From a checkpoint of a small mixture-of-experts model trained on Wikipedia: width 192.
Below are experts of layer 5 (counted from 0) of a mixture-of-experts language model. Rows are named router (the router's row for the expert), down (a neuron's output weights, with its number) and show model dimensions 0-191. Each number is 500 + 40 x the weight over its row's rms, rounded and kept within 0 to 999. Numbers have three digits each.
After each expert's rows: a language model's description of what the expert responds to. This comes from a sample of Wikipedia text that the model never trained on.

# expert 6
router:436579538422446503484478473457473517489489511501420482521530486498408561536496473491508519497513498490529467425521525447411500416553459534556551475546479486508538493525496463441563476525554450550544524457515459455529480489455534489516535475464473491503488477492510457528498603564518519512518544416523499444434540492509436469496520498554469522494509539548500490521546507491464456560451511431590475521480552512530573477497545503521566486487541464536519462502578437494501489491495529583541459484478517533498450570534507502529459493506529565540484457516443523429425459409401488472
down0:534501545474516499508496461449475544452469499547418429484485496561502486487526529457562541543460459545522494487467517547536617544477533531417493497429536553475477523462480512454510532513477523485495541470468519464515558515471487581593434467525453478491488480511511564447504545529555499479537438527532460547451523534516440473444501518462480463531503495465534486493498473497421486469474461562535514533567478451394516480511438471456552462505550491504455399479479559472507514451496452491534515533520507519534598556520581609501566473454585485495506544558484500493527527499523454486
It responds to: Letters and word pieces inside Polish, Hungarian, Czech and other accented foreign names, such as ó, ł, ová, ič, plus country names like Poland.

# expert 39
router:497474515527501561491548580483460440503497530547453471516526494553470562526523469483506526530476478475462487494526522513480557475486499470520523497591465434457540447491539443484561488563507524542470590546479494450529509459426579515505495500491511505538486494595510527444583524512497520560538472456558560465467555532498475429518493485564477528504450494555556555458496561472472417538501552489524424489524568496499562518465493524530471476491443580455419437535537431495465475496480533508501455509586516447496472467528547456474500434450464527423474497566482550500424431510487524473
down1:506525568506487495488433493538513554500424491478498442473480509441473511517412506449477508541482479524506486421576457511490429507485459566610513519448570499507509499454504510547460507454577455592513417502530495479513470530415443531486493592505442571489527433511482479472556477522465507515473529519491490514458515521493536525474496465472500477504502530509558477479508546493414450508558546553562476505531534543544466482531552486519478514446457511476523546512450468495487596533537491519480517471428545574476444499499475568557516488522542548557434513493465407568460473537422490488
It responds to: Last token of team, country and person names in lists and tables, such as closing ), Titans, Republic, Jones.

# expert 14
router:512500487482547491456488584474466529448476454556460420530521481513493476530559458528492542472430422491500501448473471499419497414520495546471506466578442491530556538417603464441536493503525440505544516457543499499518528491438539453452504495427506539458477517494467548515513565487443479520444447491569496486498477500488530477540531545593471524476518466495459520531502482420520496601531531487568448453448510491482575469513459476532530488439484533455427499576491450499547575545515500462500479537543505540537462492499500468500504528463492563501489477444486507471442441490443403515
down0:500553536491525551446481533505503442486508492491475529488573472492435466529530575547453490503438540543516481498567559476520446510452470477489489489414583446516466506563539570525496489512494487498561502428513506486473451592474483510467547542467477508445521473490465541461473497529539476426453549511444518467493563450442481552470526528418588495480489590498543528461498508549518471464465515483426465533508487616572442516499498417443487443515488527443519573427447517545492522457459481441486505512504532557479556511538497541486472530471504513511478521484504492409433484487483418498
It responds to: Names of countries, cities, counties and regions and their word pieces, such as Britain, Kingdom, East Lansing, Milton Keynes, -shire.

# expert 32
router:451460555561498541498531517456516484461442492460500458439483451550516486543523428551460417543472480536500441416563564568468587515512524474500549469542471506506485571533475512463522530463516468555441552529556537519521512485492505469447560517437523501462490532484480541517502495403513485521519453434553529458493537509486485542503527528531515476519552435589464479508540519493440462579468490515481441556519548474557523504476515594465574521496451604482461513542509480512457511476522541497500465491596451459489552519544476523497492470480452513462569532513469552476471518503449572429
down0:510380507548507469556451490411557538542472503475459541513519535526515517486513526489513534491428498477505461514562482412556559458553488470554507530466555515516529501459460549464484453529544506514469446551499434494441504485555485448527518478463548571452503434497397458494529513423601528473528445501554519519572501492576493442505474477474504502552503483438485437557487509501502502505406463412508506524508519454423507494506527513486502485476457528508506458450511483461594444469503460501463534537546498429490539526415519461465536459526481438528483513509439529494488556490482433525
It responds to: Articles, possessive pronouns and 's after verbs or prepositions in prose, such as a, the, his, their, Simpson's; also MF, DF, FW position codes.

# expert 61
router:480526500476486499480504525480444456447444454503430545464521507491449486522439512523520496553469445513536450490498511525510548446435492512506554523523510469460505487477514427409556549488515531495546476503510473492513538512474547389514519457474566503536462444483476578457536498461513444477494475459548517550534519539418474480578499536580494497475513522474535490496490530481459402540449475442598519534504542499513539572511518569536551502476506508529416483502545445429520527527547557519552414542494523534461517564539540503478436477454439589522491543532488501483425476461413457526
down4:486472588540455471499501475518503534405523493482486542461509461488529503493518541543448476476507457385481544493486484445549483489498530498427494483460509457508507473494475486495454539482498531518540415443402406545573520492571482442502512477540482517543545466491520526584509471564544497505455546518464426494462498519497548494505498460534508500483463443469518495560518420574513490477482488529424558457513589497516476457508455494471483549501412460554397538557589550489447493475453516535512486485503518517511506528488500461533479468501520538510524572508485512501599500421589458539
It responds to: Leading dashes, field names and paragraph-ending line breaks in infoboxes and sections, such as "- Directed by:", Coordinates, Succeeded.

# expert 15
router:483534561450490519541454532435478517547443525472452504545531484473492556532469486454464448480486503483488500461592484461462547487433527484518522510606480541538539542498541410532530478472496446467466573398565520493506544462462523478508518450502506488452483489513508525522531532475455514550511506507491570466489499486469567460552487548504505540523483509566594488572441529495455405515526499528507452511457518477502457555455529487468506454458533497487464402550470449425530493485531467452547401459520494536461506550514520552526429524461441569537517559437507494498504419535435489495
down0:550530544580499489493428483478524440504484485556405514579570466565533507473558445508448574456505532530387523446471470411500558498540503554497541517452552478524511552494523447511554538480513496524528523453485531463485519445467527509518476486440498530478529533505502537509538516491450440513500564452549528543444449514515500444493477462517583509574528556536498519484533536591552483528558503512495477502541557536521544498529511537530473442428576590551532474551547453485490568515470506581500499539510441529509552527492464466526465510537532477551413469503493447514498476519505478538
It responds to: Prepositions, conjunctions and articles in narrative prose, mainly of, that, the, and temporal words like after, until, since, when.

# expert 37
router:504483454453536464466544560435481429457463552499465516488562492473476519513485523521544443507441472505453429455499520458469442482481484497483594501518433511495524559473513501521513497542587486518475577512591518473467500458503544528473507453502482550487514498515492542546492529445538433511476461529481551564449507603534543541514516454473527578525516516555521427461520503534505421494434559467493468571491520500511572555493547564573533481466527591464463492538506501415496458530517539550488436518503462476412462512476559530478515496433458556463524494552463540443512495464466473440
down3:435475493549474485543466538456497556512520432504538552492422482457494527495477516507510551489448485560439474552535463466545500503545535525440474496465462494489475479500553480523548540515540523496509486454478562473535499431428535484458494475503481545461530506432524529497558528464597518539514495528421479524471505578504525498516489464577471462563509469497488557488532467511573429511498517535435539445432495486451500555475564497532470601433483503472484511471545481504379470508417587501489448505469487470410495457547425499511535504497463425531494470504472468461612470488477465486
It responds to: Adjectives and numbers describing physical things, such as colours, -shaped, -story, -inch, original, two, plus digits inside model codes.

# expert 41
router:491533551456539498460496422419549494454535512478510473542592499490456560545478548572464521476513486509496376456484479507486472553519455521453531485519464478500502543578542487521511427532480431491560494408533464502507530487452516526479533474486481540496561522528558542552513520490529489522465422491500502433497541541558522446482490498538489528557542469469545509493507512496427509601479469450492454492475565440597585520447544579513564497520452565474501488543524454484445499535476521483553445521538496474463453535514458566498548508462509490438492505492496430415462490482462480477
down0:540542497500504527542517427526457550474557493496475494504526477470439440472475507548472504542540551460490541471512487512493437571497563537522535516446452527436454489593477575535561479487514548517446505555531421558559509457581508548518528495460465455479486571468541490416517480511500505497525500467471520420476507460498583539476494477500518525557490533570467527536547500526520568466463467439493488487494549485541590439434549554453412418513507528557517481553481464512508462493506536529528453433437497548466457452549508513430537523434514518546458489454465522533508464517478519575
It responds to: Abbreviations and symbols in infoboxes and citations, such as Vol, ft, coordinate marks ′ ″E, opening parentheses, slashes, and non-Latin bytes.

# expert 7
router:506568488470516565456481580444462555449462553510500492540510463542497499524484396587479438489511536592475453479567454527477486466506451504515469489619503512514537553526583511433491434537536455539524476478518481513466522434553559427473549510484523567494552498559455518459528470506546448470479448448488485472495470550522512508517505536511525492511538562559555510512534578448494460483413509536551442533477492499511545550519524522569541461425510529495514494502480455479481478460508496550493479506485517546429474472485540532553498455457441596533534498529451488434530432528511508512
down3:476524515551505478461438476522550429533476425512430463532382572467463512517460477471479560492448547456552487483548527487559510504500578483476462500569550507482509516484626502526499541503478546479553453526487469447566509432441499551476521514504503488566542460544502512521475559450498520483461488507499569501473458471521436446503561530533497522549464500519534486524471459541483522430448500502458480467451510456517508467546418476540476484466481448546500499477484521514550453503488460494525525421568535480434459560518557523623458460505490488503504474487524516500440581443459579489
It responds to: Possessive and object pronouns before the thing owned, such as his work, her biography, their, him; also scattered letter pieces in codes.

# expert 1
router:396530589505558532498461609491534495536445521458503461578521555515431491480535506553511528493489488564514455472489462501502516458492419487486577516471521432481536541466524481451489448537547447528468560477539464509466519466478482443505518500432508437518522458495483546541456500472503439524443482433497510479460537458524528438495474468510449540540521555470547480510442520462468495555429531466529494508433594459518546544467513555594541507485525498512428503489487452532522518455511534496559498547492488448459487447489492453495464417375470491484511458492538531417485494510484472550
down0:549441551500554492489554443479518479517495472437497514507501479517471456536492557448419481464537482546427441503517449509531520449546497492466513519466419577492502533519478471506446502438596617534469462501519496546521462473473518527513471421423470532490453516483484486464511512516552455538537505538501545517503543469552521446520499519519525479488476589547556453471536425482477491517504499469543522476556501471500417545577528549524505481489510489576581459425484477414472430489480490455498483557479506529527499514458446477515515525493562476443507465523550500475503644493514552564
It responds to: Capital-letter word pieces starting names or abbreviations, often in sports results and tables, plus " in", such as Al, CFL, Maccabi, ar.

# expert 62
router:556481554444473505563463566470444524474514462517512488527583562474501483495461516496476486429468461458501468501565465525436517521443434500457526502489509435486563497486471450469512419509635485513519535477590524533489524456478515462482490447466500514465510544563505533479486520493442543452492497512562497522489494559485541548501501502480514511586536596608441480486537506511482471541466528513537578572440506492537521539486567584578486461475526508435511443535516488448522550522509508520581457537557518452503496488484514491531499516441484580522459493513439476536452505473451497424
down0:516381492481559603480584552491507550427478473438517470509521497552572507553503562537462500435515434549437519527488499521539464538519501452506521515522525500535534563463492533468520560546424525524457460448473535515525463428553417553522466494479584536498469507423516512486517460553489472527530526518520517526492544520526475475469470516502523495492509426469496391472520451532581522439445521478530519486475478451489519470546468502469464453538497548454474470495455452485504473537493557575508476539467475494472511503552582583462472519559526522469510473510496474468561489509462588432
It responds to: Year and number pieces and word-initial prefixes, such as 200, 19th, 25th, pre, anti, COVID, Russo-Turkish, mostly in historical prose.

# expert 3
router:484506487519533544534503459482502448503413542502469452513505538501436516520489424531465505470463525465494450444514495487394498472534434491541548474564456478486472473451572459513514461474537482542478529444510548581524566518522571482463502461489466504492498493536472553482545535431408468490489492428513503564582573445510472546561480495584554542469455572576459520497505473473440405492495520508488502517479513534520509552477489432536534517369474525480455472474506459483535527543496472532531464467485485487460506462496511477432487400473480529491452449479506495482476474574414482522
down0:455480455506526501424479457440458577483424490459400510582486456505592487499537535498425471469485535467472445549443508450448519499517533475534534489492505551444494559522580569528553462477487565463479472559482474506507525494521433578465484484506473515544517501545523506478479499544431541582520518503481539457477483491408497530503560489504512495449479480441448464485516496455504501567426488544579480479433473525533513438512514462477518490536481520516465506519530544531481442494505516483423487455532564553607532568564553502491499507547582467500526478565474547479494436537486507482
It responds to: Capitalized place names or their word pieces, often in sports club and city contexts, such as Boston, Oxford, B-ingham-ton.

# expert 23
router:510489490554484577556506560497550470451521485519462441497495532521462428541435447481574500485483524480495441462576477559498537482447532480552611512536455508424540492465505439478521431543538515536512553470523503502538565424525594498507481498436517568518546496562493565556530545456447460510505485484476531451505455548520472502541437539511480520476566522521564464526511501512444502563462523509526475567481541499486517532500531551527440543473474545516534462561470511506461495531506559537557448519523420495503490471485496530542421478435538500472533521447486576419435504503516526423
down0:598494466498546538514485525427418492476521515442507453450462516522517632475553474509434478564477527520544560447610495555534478471517495492501550495590481501575551522572474443489500470507514458445502433481480506515559505534428573487527472484500512520547427469523474570518564471505513470531534540508516507485494509440583529443451454519492495442455522474554475522502475480497543598483537536484534454562481486486488519507530462485511529426496482516474531459477413523505541510494510524522503492524475388465507516519529468485506524477538516438590432568541503490457500469514505521504
It responds to: Birth-date months and days in parentheses after a person's name, plus table pipes, numbers and name fragments in sports or election tables.

# expert 13
router:519534568442449597506469586471471485470475535461504423514576437523457514577454493583519486556537552544476493462533448491446526513510453517456485466525493476501528518480460490454528473504530538573477508522552434495476547488481593485489514446527576537470553528464532565497517514442488479498465472456595514464525527544495489501453475481514496511548517577562500465509489566441469471491514517489503551493452519468564549517452496552515497536434486490428443505514472515477517578475507492509512493530562504516469533535565577482523521404446452581499500598490470563462481501468478440488
down3:479504490447503476423525473510416492496528521523578568406508509471522538510530496488518591495507526535500552406556488460459555474568435429536537516512575442448569525454500557472441491524581463510446476509464525536467491497498514514526485464520551533470529499510550379533521500513451467452559517548498504456529482463463497514510456524463470492441397543508515428493484507520461595452487501511576524461574484495466485496454489496469428486508498470469489544486521524486528499554578519526472495495485503538492509529449420513452538589492444487496468466448460543527524482531534430482
It responds to: Table pipes, dashes, line breaks and numbering punctuation in lists, timelines and tables, such as "2003 –", "| Norway |", "8.".

# expert 49
router:493607542462489442517417466521479460431527443467494539569558571542458558510543501526445465511482467533469418443549467535467526447455449509521533452542490470475523527470557517499502530532548538496497554503505535499510537487474516517424546451518518539459542467464432517473550450460443409509460471447529512522520562533521513538506463480517420532507493519489546443520517526493504474516449534528487513500427499474525504538467543517558519522452514582451552501560578497396523537443480482536506476545462499565466456557553490579479501557459445526444494533544474531467461462425505489500
down0:507505573548507581538526502539508412533517500436471501549511503464493523556490494503506586509492457432469409568482548483568544489481471473476581509469554518497460533506427503520502493553570482496472559543506513538503488470490515504511467560474489515522519481510409455534544458506531469494474457600551528486491537422499487534566546494459635476528491567533483491441607467492498474491510523508542556559492497478487425595478565482442557537484521429488501427536572499553460513492470468514523510506531478524526476475527467487439490493461441488501460542529568471501526504528515490462
It responds to: Field labels and punctuation in taxonomy and data infoboxes, such as Genus:, Species:, Website:, Binomial, plus URL and identifier pieces.

# expert 0
router:405492530549486520489470475505477484463520518521396495562526534494448546587491465551506514444448535537535471431469553456456519480508514497551527459535509472534524492534523537512542482552595477511561501428570488555519536473481546545457496469466492532540512441568496537512547533498477477551483482528504540485523499563517493465486555492587541478571435520596549448479515508495490491543480493520516502515548497460588481602522482468533516504464524522450461454514490472508453503505511563500511436496553492510489484535544465516539529448519464470480527552571397545475427488510441551387
down0:523592502418464544497476509494525452467447492527493508464480437524415521454468503478536477528533429483516516462400432494472478538527510538488468462494541477537492501483511451466520583516502478495507552519445495477516501471528506490553477472502432546465449538521515543494491510554510534511502479589492507500486425453486453558557488503474498478457452539489494498521535487490522473474501429486452494521496584488450526578596533501519511515554534502495439489444561519526552433514522471446480458485546485448522538451600525587430488444468516522421424447501455543445445464567490482394
It responds to: Capitalized words inside titles of songs, films, plays and place names, especially possessives and adjectives, such as My, Great, Your, Good.

# expert 51
router:486485518453406509538497500535447481479507499501508478569485499523394569502488417524442519558509472513571473456534484467413517450487518465526490535572536518450484502454499471444579488518530546473509501445525539520503575557513534499477513513483457502526529489542429577504446517502544417491485389421513591526510537479492457480485540494578512554533475434511501498497500529526501463537447575510501456454483544473577563489469523524561502536482518595514503520553443494471516530511514471468516445568486520514430488571520448527551474509507478526489446530540561540495452549443450482510
down3:541470544522461552470434476505497518448536451478470506475506504444501537495443507500493489445516487544492541509516493476586547512545538520473446466487474483478514451539446500467505544517505561486482485524543519439437477475489500490608524593494549579443542575482492508499501468508531615509540544569560483560546456570534499442517464513457455517543490504453497530515543542548521540474458497525522533503517487571532498458460505490535476486552473480513511444575506498498547496520476530513536493491506504476641484457437468491480457462447495487451511486467517476498675562482498490578
It responds to: Suffixes and nouns such as -ing, -ed, -s, and of, housing, income, especially in census and demographic text.

# expert 30
router:491573507454475582494492551435473493487472553448425486467615544513483507536487447595526520559450536556505455457534470481442500478510444540444504463513537555522489535479469468491538454475589470552511450466514435451506558482500579469458507490477489470466538449493464532462560528456508527560492474464541487483530528563555501519527478501541440574572489539569494481444403517440489485558475496576498460521448566470508527530510519468525472477500462542438535431488524557531493557491478548471519461540491474501468433509537545499454449480497456516484492530515514503447475523448450427533
down0:512527492458516564486523464431427479505447534495489541387510465476483446415566508530477448476492549571509532535483465515456493513455536467461470537465450485452490537522490565520528449465541456452516493493469477456533483495574472456547533561486556526596555549516553518534514572500456477488492535537549456525532494449511484465493485520397453453498509578526463432498484548503490525472512519448465519587538501455501487441447544508464416550459509565536522587540519482486479516564489565496549506511448518506478535482464490490489498464520535495505490561499459519606574462510549539446
It responds to: Pipe separators between cells in Wikipedia tables, mostly after a name, place or number, plus dashes, colons and semicolons in lists.

# expert 60
router:511518537523548497493532481480482432501477510539452535502477473488475514580499378550488512485476558472490440508582482515408516444419527421523501446530473481508480435502529434506515533515517456483514535518540547447509565532519526479463441402507492499444524443500461513480501562474473514590464461503569570532500501435530496601523468536556515509527543544539529440545540524483529475573533478479530521469487524500587524546457535471522557494490503550480496476599548424521510517546435479489598503502487492461491511531546572524515511455477467505475490546569526582505484531501490492482
down0:486551513447454495441459440521533528459456529432434512502509491552495437504429499499522523552468550464481528483472539528576534496519558501485550409504413529645549484547503495451515512500508478527470503509478475434524552520533556529555486452486450455456467484453537477449505440454499535575527488559561535534525513517487542492549477553392505520473520502491511493414519528472511493499530521508484511436599548584577553507512571550470519547471487477508549486503510541518486530477527495570457485527527513458468485548569553522435452506519517504522501473523421510537447497535504455516
It responds to: Given names and mid-word pieces of personal and place names, such as Peter, Donald, Richard, and fragments like k, ic, uch.

# expert 57
router:501503534472512535530438514454480458524465456504479466538595520529483473565489513598491448556453505577471393446529497519515490496463422461466531471503470433509552545489525492494521546536546565536493487471524569491457523561467482534467573511589529500417497489487528473519450519430466473499455464514514484505449536487550504524530505489510468489541547492552478494452529572519459523509457516523487485573531572442516471488455598503567518525437460500491492493488476452506494556527463487492605509535569506432484443506520577512540454530530444477483580505568474521477435437471452474502
down0:473504532559432507531512521500566514576517461473454544468485529529520467510514488539476457528452432539495439558491527486454515491559493525471495457486488459500500463567504481506505498538539472515538545522497551473561570490499507437502535482489506474526437443483479433563457511517528510529512481529510491525554529511539526364474460487543470540539504473480489500556550559471448521555481475458565522566491457443508449499498506505542467553480508421491454560473516583575521502529392487488544528455484445522499421476393515455522446480414528411507455568580497559464503518507499451526
It responds to: Opening pieces of lowercase words in narrative or quoted prose, such as h in hire, un-, sh-, comp-, dis-.

# expert 35
router:503527547491473535509485479496427508483508478475438501569506470463470521525489487515498525469472527537458446469504481477488543509535476435531501478522430531522585501513480475441524508521469510510509551500518508444462538470459513490465522505548521547492549493521475502516532548451447523467495398461520527546535557544451474502573518534589502524514509522544531498436499550469506416611492482483611431511474473459527555551490568447473520421459495469471460450478595474428510467508517552534539482433525570483457534492529465541529480472479453570498538470484458532485461448421387410474
down2:488428479442501495575478462431495515523452543520460453501474447509420429513497478507566516480448575441473435500529480473546534439571489561490487468524500561478534497502496543471524578563489481468435509535573513538483487521521591520501498495517475509465472513448518528456485507467485468433533466536511615510530545527498505457444516563529475563500477451514570508464530530498541461445398548496449536451537424477494511527463499507527459532495469451480480538443507558489518481469469465452496474515469543467599571500435527500487546476481483461443475471471488430474486403489528443549
It responds to: Middle or final syllables of non-English personal and place names, especially South Asian, Arabic or Central Asian, e.g. Kumar, Khan, -ya, -kar.

# expert 48
router:453480557467467527561451519468500520472528521450452447498549525462468494493454532532439437543456547568512465473550512499528568505541491500525554464521513493489510553529575478496556486497569515501451536464511555516418506503541486449529536448497497516511471515521457543531475564447555506528492420509518523536534589485477582482580452527535474613533470522547569475500534522519490500530446541534525432511495513498517492550472549471543585474451502556453458531479501478380494484527486525490552427525538509520416456507543505532533511447431475489528511528529405532470465521452472496426
down3:550500421446535503481438551436416513512504456443519521562500486448470501474455515519514504558533428488531477522483507520485523477499543520431526452447563469534489454543457503488400491457548467476463471488537510539603517535552578495449581514477534523514545474487466481507474445450581533485522569498524529487507467492524475517498422526588527554457455476556597524485492532555474502503484454469476512485501495494573479515512500571452455473572520512514575496511465512563511540546531499446519521446508501486442463505539459539464459420496502459473534505499565516433519552582540569517
It responds to: The first word of a new sentence or clause after a period or comma, such as The, This, However, He, It, Although.

# expert 25
router:467503554499457574520501578500503500459518487441465512486480472525483471515422446500536488546461467529486494467539507510487506469492445508512553554533521450492480489503459512499463496504537531522455519440541487455498507469545589450424519466484550594512496461488479486478505498470488506480502413534501504539466511531534517551488530545575505582492542525534479450544459450476494481513496543518508492558473542469588515552526581524505525583408504583423519510567556517453487455470508596484538400501591474479411437533544505538464475504457488538502499527504440565479484549484468486395
down3:510537535569544505512498490633523526532468452508512528550457547493511465517536520464486484486536394482554463530505506474438559505493497532488437489488483527575549480489536535383468547485491522509518607510481551502531497541530455459401558468534489481519541496512360503451538558522531453502423522510482495533487486448479499437505549475499448509488430473500527489560492469480464547542439504520520449419525540496502513482480600533492519496543458545510495469477499480456480546482486492514451428457500431568513476487517522488490521455484458513514458474531503409585462500538507450520
It responds to: Prepositions on/of and the word after them, especially sentence-initial On, plus articles and counting words like two, several, next.

# expert 21
router:538480544476544449494554567509532477559516563439433530503531558539466592444459516549520545510444441558501489504527487519517500511462484545470577523549477529476474534481514537526549509505550494527521557450516501535473492454531586521502504487483491475529549513519513590497524453505507423503506469514528528523504492513539429490458497510520477588596461502561468455486489518509475474532479539495575544559450528448573494545495467563566482479419450535514506488588465476466454511542514584542548412548549472464433444508523510469481469471403446518487493485526538478476455456465470492429
down5:528461515535456468488529585496506531617444486529436462544525465544516421572522522483528484513558523479517527466455524522513554482473436461508512533531509468567454501444519524526498497553456555468517498435514530442549421425448522497507522498528564513501467522463408517522554462428520440527433463516575511445530491521533530537438489491605519464470460447511446450458533476526542487502490494457496477500491505447499505512524480463485472537571539570449487492492476480462528495475496429541478565493465474437432461565545530497452509452495534494389507507488450432415510510491506514535
It responds to: Spaces, digits and units in technical specifications and dimensions, such as sq mi, ft, hp, and counts like two, one.

# expert 29
router:523510586492484495536507463493542522515537440448426490511579547492495493534541463583532451502449521510471449440544466533460549502501508465478478488549534452518566522443497447472512424470542508487559512482503534498507502487520522486461478549456536509434584564474526521524518543424439450542448536438519532492526518522478460526445447474551486616505520511510505540497493554498498529533423478494524462525494512504516456524509572486620459525382483494452512426490547492465522556478455511493551484542530525542470425493543470504473486461453433517496539520432515533462433446471425541475
down3:475530525500486508493583399493509469422510534519506525512511449452506496428448500538441536502504524404528483523457560503495506506512504416478535501517463541469484415478441589553493498592480504495522511465553560490557556556479486535517543499585461468488582515501555446442466468494441579510502441523434503466484495552541433432483576493540488498474500506506556460490473540532537539482473479527527537495555455523565519515445559524503517458437524471506550501477461474534564461495560480493464509568522478472476491459473485500541455536539530459556459487478459487520610474436480504437
It responds to: First letter or syllable of a capitalized name, often list items or after a comma or parenthesis, e.g. N, Mik, Raj, Pe.

# expert 59
router:507514565477523543505481525523423535566469524454498544530485405501432525546546411494491464500483477443493449499512490494500592502469547492489480484491526466554471479470491544506482471534543497507479503436544500494475548483504537499461519421456456511483503538514444544517523565448512460482429442436482495469491495499520517503561499555541474542519517525575487533520458488479467447532466506479527446505465503442556479519449582517537558490469506490525538415542537508535532519553435535487523409580576500472467493532553554498578437480457475532521452598494563524492541391446421506458
down0:375564478478496535475480517550483562482526569467498538547507492426555457421496503504456477492487450516507572582506418518568497510525485476493508531526511540488508571491463598489445508497512530494492546499443437490643487480486476569548502469481475553495458511489443468521498476538521478414541486484476501521492512511531453502512402511511519488507452443423499468566429511471510486492470504490524472422496494443513472502478587500450529576503481496512518470535507540592449538509519473494469411462454440419458430474449516513504548488468480478507501516433512501506546480496506470529
It responds to: Prepositions tying events to reasons or times, e.g. after, during, despite, for, of in "in the wake of", "due to".

# expert 11
router:469502549462489479486499498527487514529372458484439494476517453535483467483483447489471519487467501460467427449502554491495517520430477543469464548558469482490508557503498507498451438481529554457473502480514581554470579450529614469527493453525433499524460514485479536476555483522419434476477488557527517544480459448517468530526520487541524494507561534503501458514467532479447446511482535521601462535517561451555473491485487560582529501488460553537465407499539404500469528483463541514546431528477488471489451530529559545478439456513484445493534475476476524450406408511462475487
down3:368437534416537513493400490509559558486517446497531526504493559511537485433559549524535551515415465440493555509543576554506454514511531566424512475516488483487538476504513468539493562496494557501484502556495518438590462469597531519514559478526540570437495541480517537482488549534536520511490447470538454472477477494496520483608502512475482440547464481508521482492502511490464500559550534448460568507537564512535533546501563494432435468529513432461536459461535514517552468503499487539489456428498575468521516492530503456561495492471506536496516502492502505495480502591469458529
It responds to: The bare space token before a number, mostly years after dates or "the/a", e.g. April 2, 2022, the 2010 season, a 25-member.

# expert 43
router:448518506459497562518526553520483443530419501523508433491491493490443513481495516494551480485483519519417439454530469444464562458538427550517555531477491510489539492545556497534550449475551528552459522498519474455518474515480520475498529565557539474428486533519504515515497531484526398557468473454554547443516584465426453569549512475505522483461473512501488467519462537465500493532473537519543461552480560438548509536506530519516486531518435511446511355496503400465539497509479489523522429577572509530478531432516516519511555437419504500456497484518458523508470420463452510438
down27:470433500487501490497541438536506570531573471510495454442486519435494490401463525451529512521558501532497574563497525471541500549509524602524488484548406461516524450493538490522528488495465522464556582482494514498524451445459486554556462498520544475509475525530529433521519551572431506451553484486512492443509555503510514569533500442493531459400468481549559540524484566550534423447426480508481518521523566537543423468454526482493528524562561532464460499460501477523481471592436480457490462485552537513478561469448534517527545461433538505485516501490447493538498464480451520525
It responds to: Auxiliary verbs and subject pronouns in narrative clauses, such as has, had, have, was, would, never, they, to be.

# expert 53
router:532506487469533514553465488472408457494518490514482460510543459517443539555543448591539513497453500552494496433542578492475511495494524520490546493549484446505453505481491439519503488407580567556568512500520552462476501459474471412477534469453511531530498530566513550517434522548436404555414423478490525490517514485460461531519482506524462621541471525510523464526435466441537432546481535536554535485480478519494512442466468593538542481470434507491537488581527456545469519493507518528512436520464494535478499542544503512525465496466543558551520555484500530493499509486463510411
down0:483491544441423440551533507468499472507506582495499508486509471518485464563448532522470487460511525476535460498567499491464506554511546553430428466434458519555525566536421456521384472520482542489480547464455523515493449489573491452489444569527509503523487457564499575467479471429482567489485523511471496489492521503531491501507534533409504499443476432496487545410510482432530511477468540496462516405509524541500474439521493502454470518457481498539466474491492443496449507522471481461451529484567568532432520505496495542547470528468461602532533508442485470489496375518552484556
It responds to: Commas, was/is/were/be, adverbs like especially and particularly, and word-internal fragments after a lone initial letter, such as p-ly-wood.

# expert 24
router:435519491503481528468533583541403470464458502499468477550564532533492503504519444509544443507494472533522503484514550475476538488476480451499464473586497505476600533484514448462509541518545509534501517450510533511557569470438547523504479510460526490443473539574446573445481463478484496516525458501565510498586515499476500482507543548558528468507530519466538506532486597490485409540384454586563515478532479454494561522535462528550504509526443538540450439549531461541408491562487505547526456550499501526477467488472498517524483501486418538458489577477501557477419523550445493487
down2:508449575509468495474478520506490596535454458446535571471521552423452554464478549556484539500438512469518515480538491483446529489494386464419552583396530539481468490553501538466435474467498533504513468458507478474517502513510530501405506508488445520451537529537398543403486514536466473505547543525490485480487500510508412518469518508503474475475451508460466533542493443547572560486549489471459514531509519447458560534527528484462493441477538450488518532519471469532519502475537450552526528488532488514466450466563484467488527445452526517461475507499524472538485400586522464428
It responds to: Head nouns of organization names, often after a place or National, such as Council, League, University, Institute, Court, Board.

# expert 54
router:490550554489450509495542483473509484502483522440534478578488428508455515491554405586457514499456518518516466480509499507469537462503443475570542409487482520485502517468531497480512548456552429506496526443489550469516511426478454463503467497532550489470531544559440544551487493420526439501403466450537501495548475533462548519512447491514453548571472539511493559477506555433520526596473547497525485488517557481526584466495557511574499530475538500502513446523513539494507578565459571486502435517520493486467496577511530530483546463445436493457550581571533501465447542467473455522
down1:474507432492579516452484414540534536505440538506465537519501520547499509500524539428485619490462444441510458480491600510493416513487422511529497495469539436493519522416509515565544539479487541479486490453496531494471548467475525498435431524493491466440417518578502467552448460582497556488483491491520556406503526479508534505570492476505515484454548528553511466514552462562469519558444521565470526510481502476485565522502519545548536481423530565508529527424522432532488547466544486503495489463550538519480472494472554429555520542450538517450515474493527488474492430528474465485
It responds to: Nouns for instruments, art forms and occupations in personnel and people lists after dashes, such as vocals, guitar, bass, violin, music, writer.

# expert 31
router:484528583464513485442471553490465457456468499440496495520492586513493548527484530527513522555457537500482514481494488497500494465568493507557522446555466500505505534485503464515565516480563484516528580485492524518461510431496526514456452497531555547481551462596410542505516511409474515530498492477543518445486541590533520440517554447522444584573483511511530507468496523477492488547480553472557463499452608492574516517439602517546524514426561564523543485540566463493445534429467543515511485560472515467521459525561551482521429498511492474495528488455535552435464430486531483497
down0:547554398472461553474545515525467515585486474541502470433496468514548479530513467522570476430489450545458480454491456490522539513494520533541516472527475504499422494539535438491467445412528482442426553533449479442558477465428457491517496555436448507458488557415479439522496498518538524516475525470525455519526472546408510534449453454489549515507464449479531526559504456449465580516474519526502437510554496389491547470558530519494545495511505499565533471501538504560489529486539432478552456487465491528526556499520508504495519522461412488499505482543538533537399463445492523531
It responds to: Name particles and given-name pieces in personal names and species author citations, such as de, du, von, et al., Jean, Linnaeus.